From a checkpoint of a small mixture-of-experts model trained on Wikipedia.
Size: 8 layers, 95.9M parameters.
Training: a variant of Muon for the experts, 537M tokens, 2482 steps.
Below are experts of layer 5 (counted from 0) of a mixture-of-experts language model. Rows are named router (the router's row for the expert), gate (a neuron's input weights, with its number), up (a neuron's input weights, with its number), down (a neuron's output weights, with its number) and show model dimensions 192-383. Each number is 128 + 24 x the weight over its row's rms, rounded and kept within 0 to 255. Numbers have three digits each.
After each expert's rows: "mostly gets" lists some tokens that are sent to it at least half of the time; "comes after" lists some tokens at least twice as common just before its tokens as in all text. This comes from a sample of Wikipedia text that the model never trained on. Tokens count by the router's weight.

# expert 30
router:143133178120132131133110137141133115124119116094118202152147147156092130110121116123185115104184161147090162118116136174124139100166139140139097121130133100163149103108124115161123117176135157141131138089100142114138122098124120122132102094144093120108095130107113155126136115106145127109091151156119138161121155150135110149111121156137139075167108141119099165081144097166106143143110127151126096114131115166132129151078148165137135119157154119125089106120092128150128146118161118128182132128135084134117112145135174102071129118154166120125128134111102133114109115089140166095
gate0:129136131156124082177143095066162081133128112137119169121136121070093128126149179121099122187117123126121114142146132138142168125137101106141134155117169121162143125113134121080142150103121094143076108130183114165119108120119114145134094105113111107124156129131150117149144198147116125156115141115131152083132100083086101084129118134127150134141151159154123158111118096117130095138118159177150089145140123112137126092099104117101104138103137127102101128129129156155114171110124147144117115140093128116100151148156083116100100151106138116143163132122085125136094111140110109114
up0:141150131131141149079125130168128140149090164152119143114111103128151174131128135124096123072133095136143159123145139075065106125107093143135158152122118135131093126159136101115114141154109107116156133102191156128095131145164153129136135155154141119143160130100110140070103130136147137137126140136129119141128145162127143138112160126132143138104160152121121068169127105190109129150128100089161179077157146121123104115173097132151142143164160131123190097131133151090149115123119150086135137127107129145164088102080148126125111090121136166140141137149130130176091118143078163129
down0:143119163111152141084141123187149177149109097135148129147101120114143112124160153091099097093099122132065137095100124126150177151158103107153116099108101108109112136152120145140170138143134159131131153139152153120118137133139128106064151147130130162130135113126119122103154086120150163160131134143115118095157188143076103100110108113127128117134144113120149151109094168117173130131141117151149119113144142137099188133196092131093124124137081092134124126090145130139105133149117120113136139111097125114120137092136148126140091154126134117123141117139127129165095176110106096130
mostly gets: " American", " National", " British", " local", " French", " International"
comes after: " the", "-", " a", " an", ":", "S"

# expert 98
router:124105072121134128081119124110163137123152091125122162137092094138140135111161092167136122114133111154144081154128138167158081084105138098128124122149143106120094133173136100116161145140140097143115136116099100118137140118126138113130136130146115128139127148119120136165051088114151151165126113120140099082153116159093081137123135141145140170128124100123147092114145133114109110145104163075141118155158103183090195138140170135104109158130134216142099139126151106102100099116134116144096107110111138124112125119124157145138081100137117166086134091142117124143136120139130115155
gate0:068131084131102085144104144091138104157142102107143104106082120110080153149118121128188136129164118129115128128123162113112087130113125150119123109134140123087139121142144146137129151119142135135141112113147129113129156162151181123135081120119143122158120148139176120077183137172152116142087146088144143153150162147127152140103159167153112171181145142161100081130104094082121131076136106111126129139135111108135147132138118156108155161152117134155147106149165144127130109136157121143140117093125113131145134147155131100110132126107145113131124158135116153094124124095142110108
up0:161126108124158162108120120154107133111099117175089135141175155164150100102141134127043120121102121131146133133133102139162168140145134094143113114139116137168139102095095144113132087118121142123117134128126150141119070088121117127131156113159117103093100120122083129204101122103107130106169115139115104075102113117128106130121106104082158078081100117125142117126122162197135116168136161154099137111140094139146110121135163121138105086106116144088133122108101116145110145130144125141118149152151143143158131104089154161159102121165162144112119094127145097166111102148144142146
down0:140160151129110100104116130101166134132110128117110152096099117107124161131081139146110168149118089146114165151136142149113171132122097125165145088112129118125139151093131138105095177122126132146090137140153115116083129162132113178105117065108139081159099136110118108139155133140153143115110120130088128144149104158126150095141103149119137125139142124120097170123161140128100140126131123145119162178127117144178120117154133132082138112166143115108094146109132133185120150121149120134144115075151084115094086136127099129107123054147109098131147164141130123117137153117103153186
mostly gets: " and", " or", " including", " but", " &", " et"
comes after: ",", "s", " well", " rather", "),", "\""

# expert 11
router:124142152130132166149131106105140131085152119115108194141126136093098161112132112152096096147117105129133157130147154126130159133147137112088151167132120129136110112159091096130117087112098110109089089164144151136115103128142113127158136161123121142110107112148111141099127143076140134129128123131134102079081121109111174114087156114152135135107104110139157121100143117147110092132165145125132113093120135134158090088130113152149129127135082100130147133107169128155107179089152127094148043120102148128135107101150107139123105129114135140068096116124139107103131141078096095142
gate0:157156135122122184155138131131133115141112103138110124099146137133104126103123110162166151170135108112115167146145079136140109133103132138130100162147115149104094136121179148142148106154136111124084105094102133107115148110134103101107121132134078107105072128162153132118123104120116179119194121134135128160127131113175152146151146157134093116125141113115137140130147106117130095094092092131113151086153137091157152134157118132149159118136162120111138120093148160109163131181112108098110124128136098163192092130112176175127116118135138092109153153136148108164126142147146154103
up0:152092125149135125125143096133094119130100085109122125129120153111143092089101128145152133179111095133078124112124112178100106138136128127161116140155102159155138121150136134155102089094119135119109130083073137103100088115113114139114143156078115141090121155136136184136125142153118142165139148115104151143123128118113114138097121129114116114099135144121113159130120117107159131144125113109133129113115137087128134109100119119168087109123148096160147156127147184134158103101125062111114142126171160169169095121117161117097110082114134141134179126127091092140090127145153150148
down0:125145104127165146121159111148116134112094121133118082161117157102116143114106093151113108156110110137136126134118123121099117120098136120115119139114096142090121143108145149111124113112131144163072129043145118080097129159090089138114107109136123120109156157168146086167108092150132126138167135110112103126121149132118107152113138143161118133141094136117125076115105111116131126133150154164131072099180118125167128165104124156107084160078099102132103129154134144136134157151110144162131175133155128116131146127119119144133115130144120040073136136151142108135111144106158170146
mostly gets: " support", " lead", " worked", " wrote", " use", " playing"
comes after: " to", " and", " his", " he", " also", " has"

# expert 61
router:120087142132131108180145108171151122147136117081140108134095108137182127155079106079145114092184125137111161093156120141131118115112128086108139098124115190121088111075147138142114148172113151133112086124124118135143093149133129120143097097131118142155139094093154166141123129175144082130128171118119162141155131122100129133144126154118110142127114115120108115133123111182154164160148138124156147159087151086089124106137111127158104146140138136117117134106131127156135124103106151099132139124137114114120125192145142110158143156134098166169170111113076104119125149162155165134
gate1:103134146160121128134145118130156095169069128091126141149097148143121102151099111175131139130128148131091142136108113208179139097151138136139096116140145111140136133085116124134157125116167133195147121142144098157128115140114109149124171110161094100090131123136146151120108131162136091109112131123133096135102102096156114133140139141109125143144132097155133060126160115161123113124119140132107120169137161163152172119134154145110102161111127126113100105119110123173156133159146145120115147136108156152147114102166113162104110117129143130153137122106131130128150109077117135104
up1:091054170084156133176169110144132112126114134137087111124100108092179119145117149135119158127097150110140138141146108106107133119149102145104108111117130164117100118198121128130121141167164097098124127122173120133168121123127097162112117158113126123165147147120151117140110134125078121130128099119108139104134127141131137110149117103149153087140126152139138128090141119117110134104159085117168131130123105140100113114076130161135117142150109147118141127118158141125057130135106118142072131156104212085088087132096155117093134120107114133159152122138151146089100140152147143147
down1:116100099132133164141117095136111123106166139086121095115126135116141148178127121085117125097137154141144071116167124117150121127165141145076148161115097184142134135098121128140120136121150159149089108138129108127143133149090093180139076108139168112119098126127116102138103143173110100138116121134091113095134150116132134093124122138095110128138165188154113119178178152124147101128160100100105133090115130109144090131108130144120134129139109151148136136143147147126135165111127138115140132127093147100137083165156119144149142095104126136125110181090146152122123161132094150107
mostly gets: "D", "J", " J", "M", "C", "Y"
comes after: " (", ".", "N", " P", " M", " D"

# expert 2
router:123157155108135135144163132148095129114118111122169126112120135133108128125180178090146164160050081163111121120085153164118124143158136127087159100157123145147098156116196159130147149103110165143074124158114181155093118109127123123071130177116138151159137116144115139169157083126125157122160146083122097119154128154150135139128115099134123092112112118117144117136107132110146166055105097102129130104125134127172105128101115106114118110115110120085118145155131166131150092161149112121135138127139144149141121156140137162119138156124192140133091119148131119139113148103126191155
gate0:174135151112131148110144147148107094159143125144126140124128090072114144078103120142128073151143133133153129148133120142137130144109146122094134123108176133130124153141138136137127134112095104151103142144135120120122143144129168146089108151129130103138123157134131145154108127131126152123101080159136141125131151149117099177162133124117180112109113126152102101154123151143119124115115100132103127160140139134106120140120100166103146108088166148124138143152126163080180130126091143129116138159150076136129146163169090128169162105138141118140151145147133164166143106127080151118
up0:094102098159156120154117187129132112122107141156118135173140140172157121124181088060113168137147151105076117074115167119155119159113122104142088138121145135119135145153135166111141127107092144085108112086147146142134122127102113125144155158115160122147118165157108122109108139171128116083107125117118152128147140081123139098106087107131159168132177140113109145109125106166130131105126104153162155133112100140125138119171150143104143131143130148131101147125120143155105129152143118175160124089128188115112130136102171101127166119108128148129149088138132118092134141117120115166
down0:130114151159155116152122127137121083152105124075127128180150142153145150141199156091126121160123160130134107101116110146155118096143122143126109160159106119121107118125131099128131096149108094099176130109119108144082125095138107134106187085101113130121102135156141138145098115074122093155127142096153138133126101129143111104163125098120092100131150123121142140131194144116155102113146117108141121129094146172119162117145097071147116149140140138164100145135111167130110136099152142132096109116142101143128110129139162144155068119130120143115121160127119093116138137127089176135
mostly gets: " st", " hand", "cep", " hard", "comp", " free"
comes after: " ", " the", "-", " a", " an", "th"

# expert 106
router:162133141149116077115141139145140150161160138142109108111158141108125133136137136097137163167078136068180144122129104122093080137179101096110098123148128139129096149114142134099127077091140112111133123145145157156132090144134106113114150146097114148091108137100162148127144113118106172125148124147148136144110168145135111164112129100132165098117141141127152110126152106120116131139111153136169124115091132117110119085128108127140133163111142124162129114119122140166103080160101134088125136129107140135139112136145170063125122087139162112121132093123133123099105124139129136118
gate0:112113090118078143096110146115125117143133112099104145179087105148136139115165145177153105125100127163102154078129133137147126115099144148147110119094126106135176139085122146144089144087145134145121111116114105157101118131089128113089144174132136128154084130146116082074117187112108130127157105158110107138094102072126102149126129123128142140133121112143178126122121121150145151105120113127121111144147138166094155190110150129096135099158168149142078123135136102113158134135157115134124159124161185091116116146131087154156133132105067112089146167129145096147140131142123118105
up0:117093139118190125178111096105159115097123124158146146115098139142147129121141106116127150138121126112132095139153097163133154135143119117164116107151116142125141117112129102116125111151151120122104148137137145155119140109131127147203173124103149154170151114118135128156157110155157114144117161084111157121130155133150067120067108152162135113106107145166171167099152120179118121117119137117124121104111170104085127149094091106162141124111089156102122113113152115127126085082131127115152126127092143159142145135082130105137170110122129112156101094146117119132134106107138137113
down0:134139124096120156127120159194086149122128136141087101163082157149169098143130111146116081123152152137132157125092123172090102116142122115143102133137109148149111124103147109122119130160109102149085123110158133121099127126100124165142147148096091100133133130206111157135159117121129137095126110144144153153117102146142138151115122176128135088177137134124172122128134150125086140119081125159123157146124113129139114119122148096144122119158124123135117132087121097143115136190116127086148155087140121151145107106104107139105139102160132159125173143114139150092072151117088126146
mostly gets: " In", "In", " During", "---|---|---|---|", "On", "|---|---|---|"
comes after: ".", "\n", "-", "|---|", "|---|---|", ")."

# expert 100
router:155122184117147106133081126135173170129155133109102165140106162152110105113125130110174140156158198129088128108103136141147132125149130135117107062108133147122141133105122130170094115170169150116123121129119084150107146114114096119130110080121121115164120134102129152083175108118148122128109133125099151132127143129197117102092141157126148115145080156127141136076146148148146113144110136133128112125098109156102137105113103109143143106155106114133128099134130126105104144120147097109151137142098107146117191161113147149092138183149133143143109112120118131123094148158105164122
gate1:090113117149097129156135104105132113149104148124127108110146109144141115115112144116087092124153139135138096119175151114154154119072145103113178147104118127126101155127141144118101169167130087084121122149158124126111139122102147181123122147138124136119105122128125107117098105100077124114124099161085128146051147131116165121105137147143094143161121139124083127149181144101125113129115122116143133116156142113137110075163110137119121181170100110129156128132128168118111148149102136133120127158136132114122152113141129124128133086128116132098152133157148140101157165125103129104
up1:119152150077145129145120124119143147124097151124120107160140121121141103133109088124101126149106141156109142098151166154112140109154166150126111095132125114155140168141158137128133118147150120144174152118090118113143139115077097093106116173108093152125085111146123108123102120126085103100135131147133128175160166158168147168125122134145101097143118082101125145151152089119168130091110067128133139162116097113128189136125114132093141173149125156166143117149120116140123071127191119127170149145132138093119160100135089123089149163097143128153165142166120165137130146133141098149
down1:106127130135119116113086110175116144122118141157137156143155124142129143147109125107080149109127141129161117128149099138101094088159109093136103123094109169114106132158122111146126150142094072107168109132131152152091103124119076114142138141120152144119131129166084131096100122147112185141123142080141115126103137145161173140143180142140104108088171112095089114107123103148164165129120111125102130153128127081154173139145160130146111152126124162130148124189049154156136149159141123174140123144095104110169149122143123177118132146123111123125137078144159154103128142154117103100
mostly gets: " American", " British", " French", " English", " local", " Indian"
comes after: " the", " of", " in", " United", "S", " a"

# expert 35
router:100109158145096125140168128125118137146136118148142057107108132107110151135099127084126115122127144139127124096119157174096118125140162128141141079124130180152158164154173163076117196146127136080090136096140141168118128149146127115119156166104106135148130076168152090149112123171132184150133102130140144177119152142167136110132133147128115114149118135153115126122114120143115176129087173167105147121129166122137108150140105143118175112100128154131145150140141111114126114120139135103125170130123143124148157113113139114130155140140147160139152147117121123128112096124189157153
gate0:109147136138110131139123124120108153139127093108122155158134099182138115165141155104139125090139098164168097152160126116114132189125142143111165140153089106112148149116146133095130171114105141146111105145136101147125136146173139171130123152081107132111110163114094123112163138092106119136158152112151134148128126124122112142095137123167115072119170113142114090162121173120110093164144183119141083151153164115133156103151097154110124171119195090144114138103096135083163126131162112140142158137102066111119097118150087104177146113118108128138129125125111105153114097101137150109
up0:136124138082122129094100103128135121120124152151110143108133103152155151095126154130122101172106102117130131129115133156143108133139137164108131151100122135100125109150134110153102121115098134122098102176119158116114160112140097129174136108100099138132094154119138127115116108090139125138123120108151149156087152133135091151117139117129089105099143139173142117121124176103099118144146112101135177100174198113130087140149112159085151113109155071107132127132112137140112104100156088178140134170188150074070114115095136114178119117095125156161143136134111112123122111099127123112
down0:104145094163121146109125133159124138115136087101123136093144096095113145086105156121129097146122151134146094125121117155136120149148127118144159084125160137142132092118137119156152121145075102130100123151153106191120128105116127109124162118103095161147131140142110135149097137142120131096125099145152111104117148147113172096129087113106113102125133144125145118138138120099177118105149154112157092116152096143140107112148109113121157162150127105107167123116135097134125107130109105105172147104100157081129132146128109140095113119160141129151138165140104106118115117081134147162
mostly gets: " p", " co", " c", " t", " con", " P"
comes after: "-", " \"", " (", ".", ":", "==="

# expert 108
router:157112147154101133104155133119128126131147122132133097131122136108168114131115118091159099127100111157136113070105107107167088165164093170085157123126104101125121136137190113169161144126093105137065098153135140116134137171136140127094147124115104158144130114160115102145131102142114141116141146114122137132151175117113095121113145156147159099143133084108091125154133110138138105104096152117177117128105153115170107102155131121133135131108188132115099156156134128100125135168109133133198141124151124088134099140156131108117138088115117151134119106084107089141138126124161120139
gate0:107093104147129128160126142132140173148159129121145178114133153108141152147153120106149100120124113130099122178148150102148146123191135100121150124091117097134144137097153114111135076197092144153110118108143139129091113101166127092055123124149117124104142119124087111163122132128116097154145146156131122140105150138127105111144108115110064114096123115153164082147112119144119123155138146186113085134145159150107136111147142168142104146141110105102177142089086109150122099111113133100120136097138123145114098091119150125162191163143147105162175162126142091124146147105142096106
up0:104139100110109082119090123139095163119121115140114137164152124130121121109140157154139073158130143129114151135175119112147154115129155129095108142165158135141159105128088107095132167138182139195116119133161128140131159114132102114098158101154149151085115156116124098108102115139064113126131136146155165136139163151132092118134091095137100161078117119157154130160142149150155093184150110137113110193139113164109141088141156137171099137154156137094140163146133071078130094119106153101111128125185149123160142087109156102146152135128107137140138131165093111121119074124123146103
down0:114132163106157138121160150137138100124086148171142116107132141130133162172135129132144122101146130134099112079129113129098099098158112123128089135158123188115116103105099142111162100135105152133098107091171154093122158104135089092150134107152133166099123126133127135108146119128143145169139140155150162186128112131089087132121160131118105152119114153163107113201120137125122120140145137157140101117120113118123128096079174127119130109093156139120175132148152125075117114125109138130111123130056126135149113129140086093147103092108137069123108155111131118128136092101138169148
mostly gets: " All", "See", " Los", " Coordinates", " Hard", " Mark"
comes after: "-", " \"", ":", "F", "B", "|"

# expert 67
router:138095135122129142138120087164137132145124086125118111121105096105137117098128140123163144145096132130117096120185159147105086109128140124149191123136092144130085139158105116110164164122160168101151125108140109100090119128135156147103156121148115121137172115112147115147105151164126143136151127118102139131118121115083155134103102153129097137189146147113137114158127113133116122108123097136109093168115112143137130149149147130129092142111146156098135114132167113130148117127112143159120089140141150097096115128141113132119088110121109110146154180085098121132125109127159125112
gate1:112137159109100112116095131125113132166137131129119128143144135155156117135122134126146129100161136149149143160197122124153129084081144123103096095109132132144103166157087166110121092116194118124109123167151151143115092127141168161137155102146190090127095119092138115101130120115108136128137144140118121149118159143156123140101112152173144177121154088119100102164094105142110133141126166082127140121130107129113128141123130151084084099151122116127127152186189119133161138106162095137155124150154147097133160143137109118117148129153129157144098188130084127096118101137146143134
up1:176151134141116139135159106144124099103139119170145110091148124102106176118128128146103125109092130135118117085086184108109158136149137112120136162129128139123172129086158081119150154138086126147135138085147133101125139131145125113104107141121092160118134127131134147185127127114108122107121145131101137122155122127136147132135164102102092098138125161135145134086168144139136143126138121186164111134136155127155114134132080075163112133125101121095143105120094118125135122155103142138146148117108100135104071112116086098160113105124118127136150117092143114118153186163113110109
down1:119160102153144093113147090127116107159151107132084127129070093133147115138128091159119117150112172108118097106155125127136142152142137116132158136125140125092103107130137126160124126125141134096132138119085126124177167123092149149121103110130141155137134133111151157123087154124129150107104124126104070109079094064141117146125143109102132126139149180115118111108087141143180155106127113149137148116120121065119127111121130153114151126149149133115134133150102125143083101124157161120130132127081139126114090066113161149123125106168166103147135111140142118133115154089106113120
mostly gets: " =", "====", " ​", " ×", " →", " Species"
comes after: "\n", " =", ")", " km", " Doubles", " season"

# expert 0
router:135118132110103153130101140125152126127157167131107077143083095126170140174123089120115102082139163135110148112128134137097125133129116121106122075130101177133125131141148116075160169173106156141105124121157111112149089139094127125109099138153107096104131140136132110131083119189143099115129136158159158140152152129166148145141109114066142134135117120099114123132144074129155178147122143158144120139117134105121088151155117120121154118125123160118142124125138128131131160121134122135131175133128094113155098101140144109124129126147104158165155127116114117122143107162158110150
gate1:119142121186153099114179135171132134129152110122147134068087126150116136105146127110075128153104106107144074129113128143134089114101162118144143142093141173136080123145153091157158153124131146172134152129131173095097151125156152105111185120104120140122151141145105177173131092107145126148140147108115141119123130121122116138121117135119126098137134088085126133159113124114143116191139116157146123127127127140103129130143119172141175139140092136143128112091110127101129132089124152098126089157130179154158131109099166146163124096129114126119105148112110106178146148110096142133
up1:146115107169146093104143120146125135179119119165162111080122113174115146122108136142113093149132135121136135153137128122115130145116110124095132116127108186114088118146134140148152128152135129116113159110187139157130106128144135077144131107141113106130173100169149122090126080127128149179137134066160160134108128125163124178139112148142134129132130161107157138129117128133159131176126153144130133139137115161114123104101109130185166110092099114120155127133160160119175131132152131126133115129179156132150172086099136086123133108162124152140072103118161122166091121057094137123
down1:149093166105135138133162172158125105132115126103102118127150112146118135103146147130147111113093112116162078081136124072110051145142158088072109125170145102144142093110083087124123148092118089131147146157116144161170108116125177124085145128124079117112124124091103112092152116116124127146113150135117159143155120126142106129091100127177079150110076080111161113110117127121084108173188130159135169141142189105125121122107117144118096097191108109160101109116121129119115149076136142129134165133130103113100116142106159103135141118113110165130137169110123098162129139131136150148
mostly gets: " G", " J", " S", " T", " K", " O"
comes after: " (", "-", " \"", " (18", ":", " by"

# expert 78
router:121159162117113147113103068141104121090110108124159118114144136109116136116134127070115127149173105134158125131104109084134097127177120160106139137162132124141130096101106086153128094137142122103159191112128142112123108129142125169195137108119150165099161090089108145142132132081101147139150146145091094124102108118126137123126125147086101126115128126174109108184146147137098117084176126139132155133128133113153132133132115155141158113147166148140142087151108155127163167101150129104147104147126141156127138126092117172154159152136155099116122162119145116131129141099110147106
gate0:132172120080140131152164147106146090187126145145152111177107172127146166135147103120168086135107165141148117115114155151133064146151115130120101127177155122142095121097113099158137116155122127109114161130154145142117104174116113135125121167093107118141111135141148139170124141116146124173148160141089095151094107114127112097095134161128145082125136109112103139117129101097132139163107109138076096130109117110145110158133085140095153134139131189133141164112142075101117108132180115093197144158113085163153162117148122113104114120098149128138107130090136112139106110102120158106
up0:103162124131144199142105114085119144080110158150114124166119103124111131161090096129152063118110094119118156125130101141105162113177122156171054113158106106131085159121138182082131103100106123178149099161131094093114150164097130127134145108149132129088113140149114125106087157129114081112185133105133146127107123158136141116107077116122114147105147128121120138140146099164126102125152128125119143137127143136123131094107162166126121120140149146158096159108120138136134122147133138135062179165142126080140125126129132098121127125113124115115171105149101113114131150148133124148
down0:118153100134136144166183114128137123121114129141141152140142137111096150127121118157120126095118150106083098109145154165133095042101137121136128140142132145112148138104141109127131169158130115134154078109165107121067110145100160143132105122087105133098139118095126148129143127184139094138131115138116134137132082135075151136087131102165156120140105148118144173136159164142088142134107078081115129139093113148131106113128142147114200157152136129174135134132110130147133126186099119143118144116144123120113120132139115141108150083126112139149097131149112109127135143143103106107
mostly gets: " city", " village", " district", " site", " region", " town"
comes after: " a", " the", "==", " The", "The", " Interactive"

# expert 14
router:169126141152136133133158111120085099125132112140106123091151121138133091168118146116092129143168131091195135100090092148157116129153158158118134088142109132144115150152154104161133153172107092109109142116132123077125172116102061145157127119120145137146142116141110149142139120106144137147145122144119097188104128148161088156111125193132148095150160165123111144115091139094145121107130139129181117106072095154160095135138121115145142083109147125121119107133131116119160122158116113105134163146159123086137116128064124120102134132131131157144093117106125144145146141131136141106
gate0:158114125127115133118143117112123137178132123129150105088105097089116137137084109108158134151088132136153117143085077177145150129104129100106165157111119104145141106119150107105144154173123126125167119131125185152094108126147101119129107123123103102157155094118162104165099137145126134123131132124128111109110080177156129160112144135106125111103113144120144126114151093137132082092130141177100173124134085110123098158079075136128123151150121129157118128143160113101153127103129113120085121103134120130119159120157128134146133108084097145146185140115082118123136114131119119080
up0:140131120141164068171115156121076170113099088103133098111089097103113112137123112105151126146106148135159119112118079136132113099096146084085171143089161098137160121136154095158121131170131139103174083152132128114110129121136096108139144137143130126158138113093152120137117108148120121130141119160107112131097093131124132116122139121118110152090107119121136163109125100152127127081122127204119192141116100085114112138107109132150114142155145122141089126102156145144110143124094132122158146106146137130115135123135128125142137099129103131155117139086120134113095104082103126137
down0:139121120147126149103113154110139120127136160185128184099119144099064125113104139106142146177140104153154140192099113123134092120125132137135092101106125111107130132085106126138137091120165123105148127120134129176095117162140107137143128131146113121150088149147091131092117108097086111078112116106191109117128133113132136126115155136175130125140138155138162128113100159134082137111166137139143154165098117089105130109132098155149158133136104121161145151102136155137138131156114094107115128147183103129134134113113134134166137159129108125124125122137135100101112080120159127086
mostly gets: " Roman", " Mount", " Washington", " Red", " Jack", " Nick"
comes after: " |", " the", ":", " at", "|", " USA"

# expert 112
router:103135141106135124069170129087127083163115133118149111163095136174144147123147172153095127101164114153136095105154173121122151131149104159131131145100154114117130132111118111095178116096154096130107133120155146129123132139146153118137076142133136094132153076108130106115103112114145144110143119133129086077128134130055088083155160111140142120183133132085137100146141192116112151112101118130141142130167106154112096098105158101129161145082135107109124108157128112147114117131113155142091062124127109135137160118097142137122158150123098089104145154174100146149120075108132097162
gate0:122115131107146172163139113171124121127147120144158144114139132149123132167167102087147096114097154102102113126106111136134102138105126120182158145109167114142160150143136128129114116165118097135145104109108160121117099142119115079123131138170119157132147148158103136108130163128145131091146144140091164190160141170143131127115124169154121163154132101129127096109122120186143124128133144151098118133125164148121079110128138123130130122141129104080105153142127139112165091097147145138136099176138149076119133186172102120124116130120120107134168109166136171097135136150109130142
up0:087097140152132121166145084184104147109143101108152147127140128144103135145163097099128110141139125136141110172114114125137087148155123119116162085129128088134165134127143175142176132148123131147159119128146160109123118123103146123122114120193156131095107119125140145107124136113135131111107138144124171173117131167140118154132071153166126142117142140117086116120147127194157162137132119146088154089073140118107157151124135119130149116152126106146098123172135155110172073052138085101147139103151057138152131140147147103156155126166128119157140061112112156131084158127166143127
down0:131177127104124094119153139059134107103119172117150143120101169176146140102083155094106125122127134130150152112152126131123100119140143135120124143121117127115125161084150151150095089134143121130125156182117162133179092140132154086113094124081149142153146137158146097143168120152109126117131116144165141090101116105144084108117135081143104126081107139141141153127107136119162088148100111179133140190129129092136149135125129126155154142119127135148179138178110108116086165151086096125117130118106091125104094169118163178140109132103130137120126132140133092170128108162156155137
mostly gets: " which", " that", " but", " when", " where", " who"
comes after: ",", " However", " time", " announced", "\",", " stated"

# expert 116
router:158165136137165147124179102137112129111142139097153107094084147105105136089128134096117126135097114100121147141118118101123139136135112157078143101144107142144111145156132095149144131116129115109126121158163152117138148125158107112117152170113159144133129114142081114129164113100101166118135123111120112129155114128127158111090181167118120114136106121139148132135107115168127101088104113111156140139142147106142107115094076107150098115142090092138162117117121126152105147155154105100174106114090161157135122129117120157099108117125143102105123097139149083130130127073115137153
gate0:133148131147129121128156096114108135115131073111171164122157106126096125117083157122143123140138133138173127102153139118089142131139155138146153128096149117126111140161077122155113121126112153085146139135151166126094125083078098116126120145131148163097148108146084154164122142108149105151113117118141140085079113137113078139106081153116141160143139165167132119118107098084170131149143114154106162140122128143174115138077113124151141109070086137132121144115135123115151121112090150164131148184153127127119131126130105153154121153129091133102156118126142112106118140111125185114
up0:117128103100115111139148162086155129102133144153122142098140100134104139124097109135139082095104117133136062116179099104094138134094150075139120131088156143126121128129133161098123128122094117113143122160129129130142142107121139162088098160150081112100093101176114079077141110080081147147133152162105095111168146113097077114115138146097113144101145134159135152144144126097152144145095110113142086171154129130146094133110115131121134107128174109111112113127107141144144136145094126127137156144148106121150131139171138099087110102109087107155125118139105153139134146158173117078
down0:115098141113150150132109086175111132105137152136091103108106099144148141097098126083116095126140130151126141116104146115123068136109153162106154129127101100123131172126160160156125146151155098137092095096121126122173187154080129103129134147144130122118110161118087114085143146128130147123133163088159128078123131151107076126098159092142095116088135150141113078158118144128145100092143152125097137152138113084134137119142076107136094142152131091107142126128142121128127091113162107117127113100098125128095139167133100116131125104124153111159155125107115094129146190114085139133
mostly gets: " hand", " light", " water", " bar", " cross", " black"
comes after: " a", " and", " the", " to", " be", " are"

# expert 5
router:127141142082128118072174172122127121144137102173127180177109126147155140088144171166099155112140115165140098127162150134137147129130123140147113167100137126120129160148097120113180118118149088133117142141110135119133156146159142121129077151112135087100161096114126086155106091113110148128151144124156098075141137165074087081124134137129102141155168132132148117125143166094122135104115145125143119139153100180111137127111128092147100158112138116120100119152129115128126113150105155129088070116126131132124115095101101149113144160119089117108128116147117131146142096117146106152
gate1:180090136093131119142134086117139126137138098143112141090143132093131092144134137115129061123156161099119162158105138102117167107134156155162132155145137144146115120122133116124105086190127159148124130133140131102165146114114100087170132056109152160128128141142140165167141131100141134120137098123124122147150118175116139110114139123160131104144112156129133106126100110166156113116127113140144121127147156165176151133117140101114140121155098125143101143126122173138154133117092101105110141090142134099106156123125105129141130116112133131109169101160117131149158197136117127125
up1:088128129172120114167096107177117133129100176091133127102097133124098198104097158127116178151135092146167105155170112100140131156136101160106156127140129118108135155130148132106160118075124097138128132181128148119097100135159149155076124182148164116099093110142112090102155115143092125087130150138129143137139165152117164074158129137111154112160153114100182101131161147075096100149127115117126108125132117146096113103138135107150137137091130117141112106122127156122095170176055151119114101127154128159175152113112151147100157147145091156138136132102119110130126118132112090143
down1:114136141158093162193154127153124147088152114142117101114114133124146166119119149114126173127119146178199119101145109113086128121106153132135124100139135153118136136187129130118173118087150124121112133139169157158153177161150097155130122134086185060107093146147156133161168112120115101120131145148130165130076099130145100090156136103123130165141151101079134079166144103169080123154177133103140107111139099122105117104118147114139141134132100125108107115146148123113123159125095112137124096136136093079162101121083131138105130146137091109107149166136123115111103143150090103163
mostly gets: " when", " where", " while", " but", " because", " However"
comes after: ",", " However", " season", " year", " years", " place"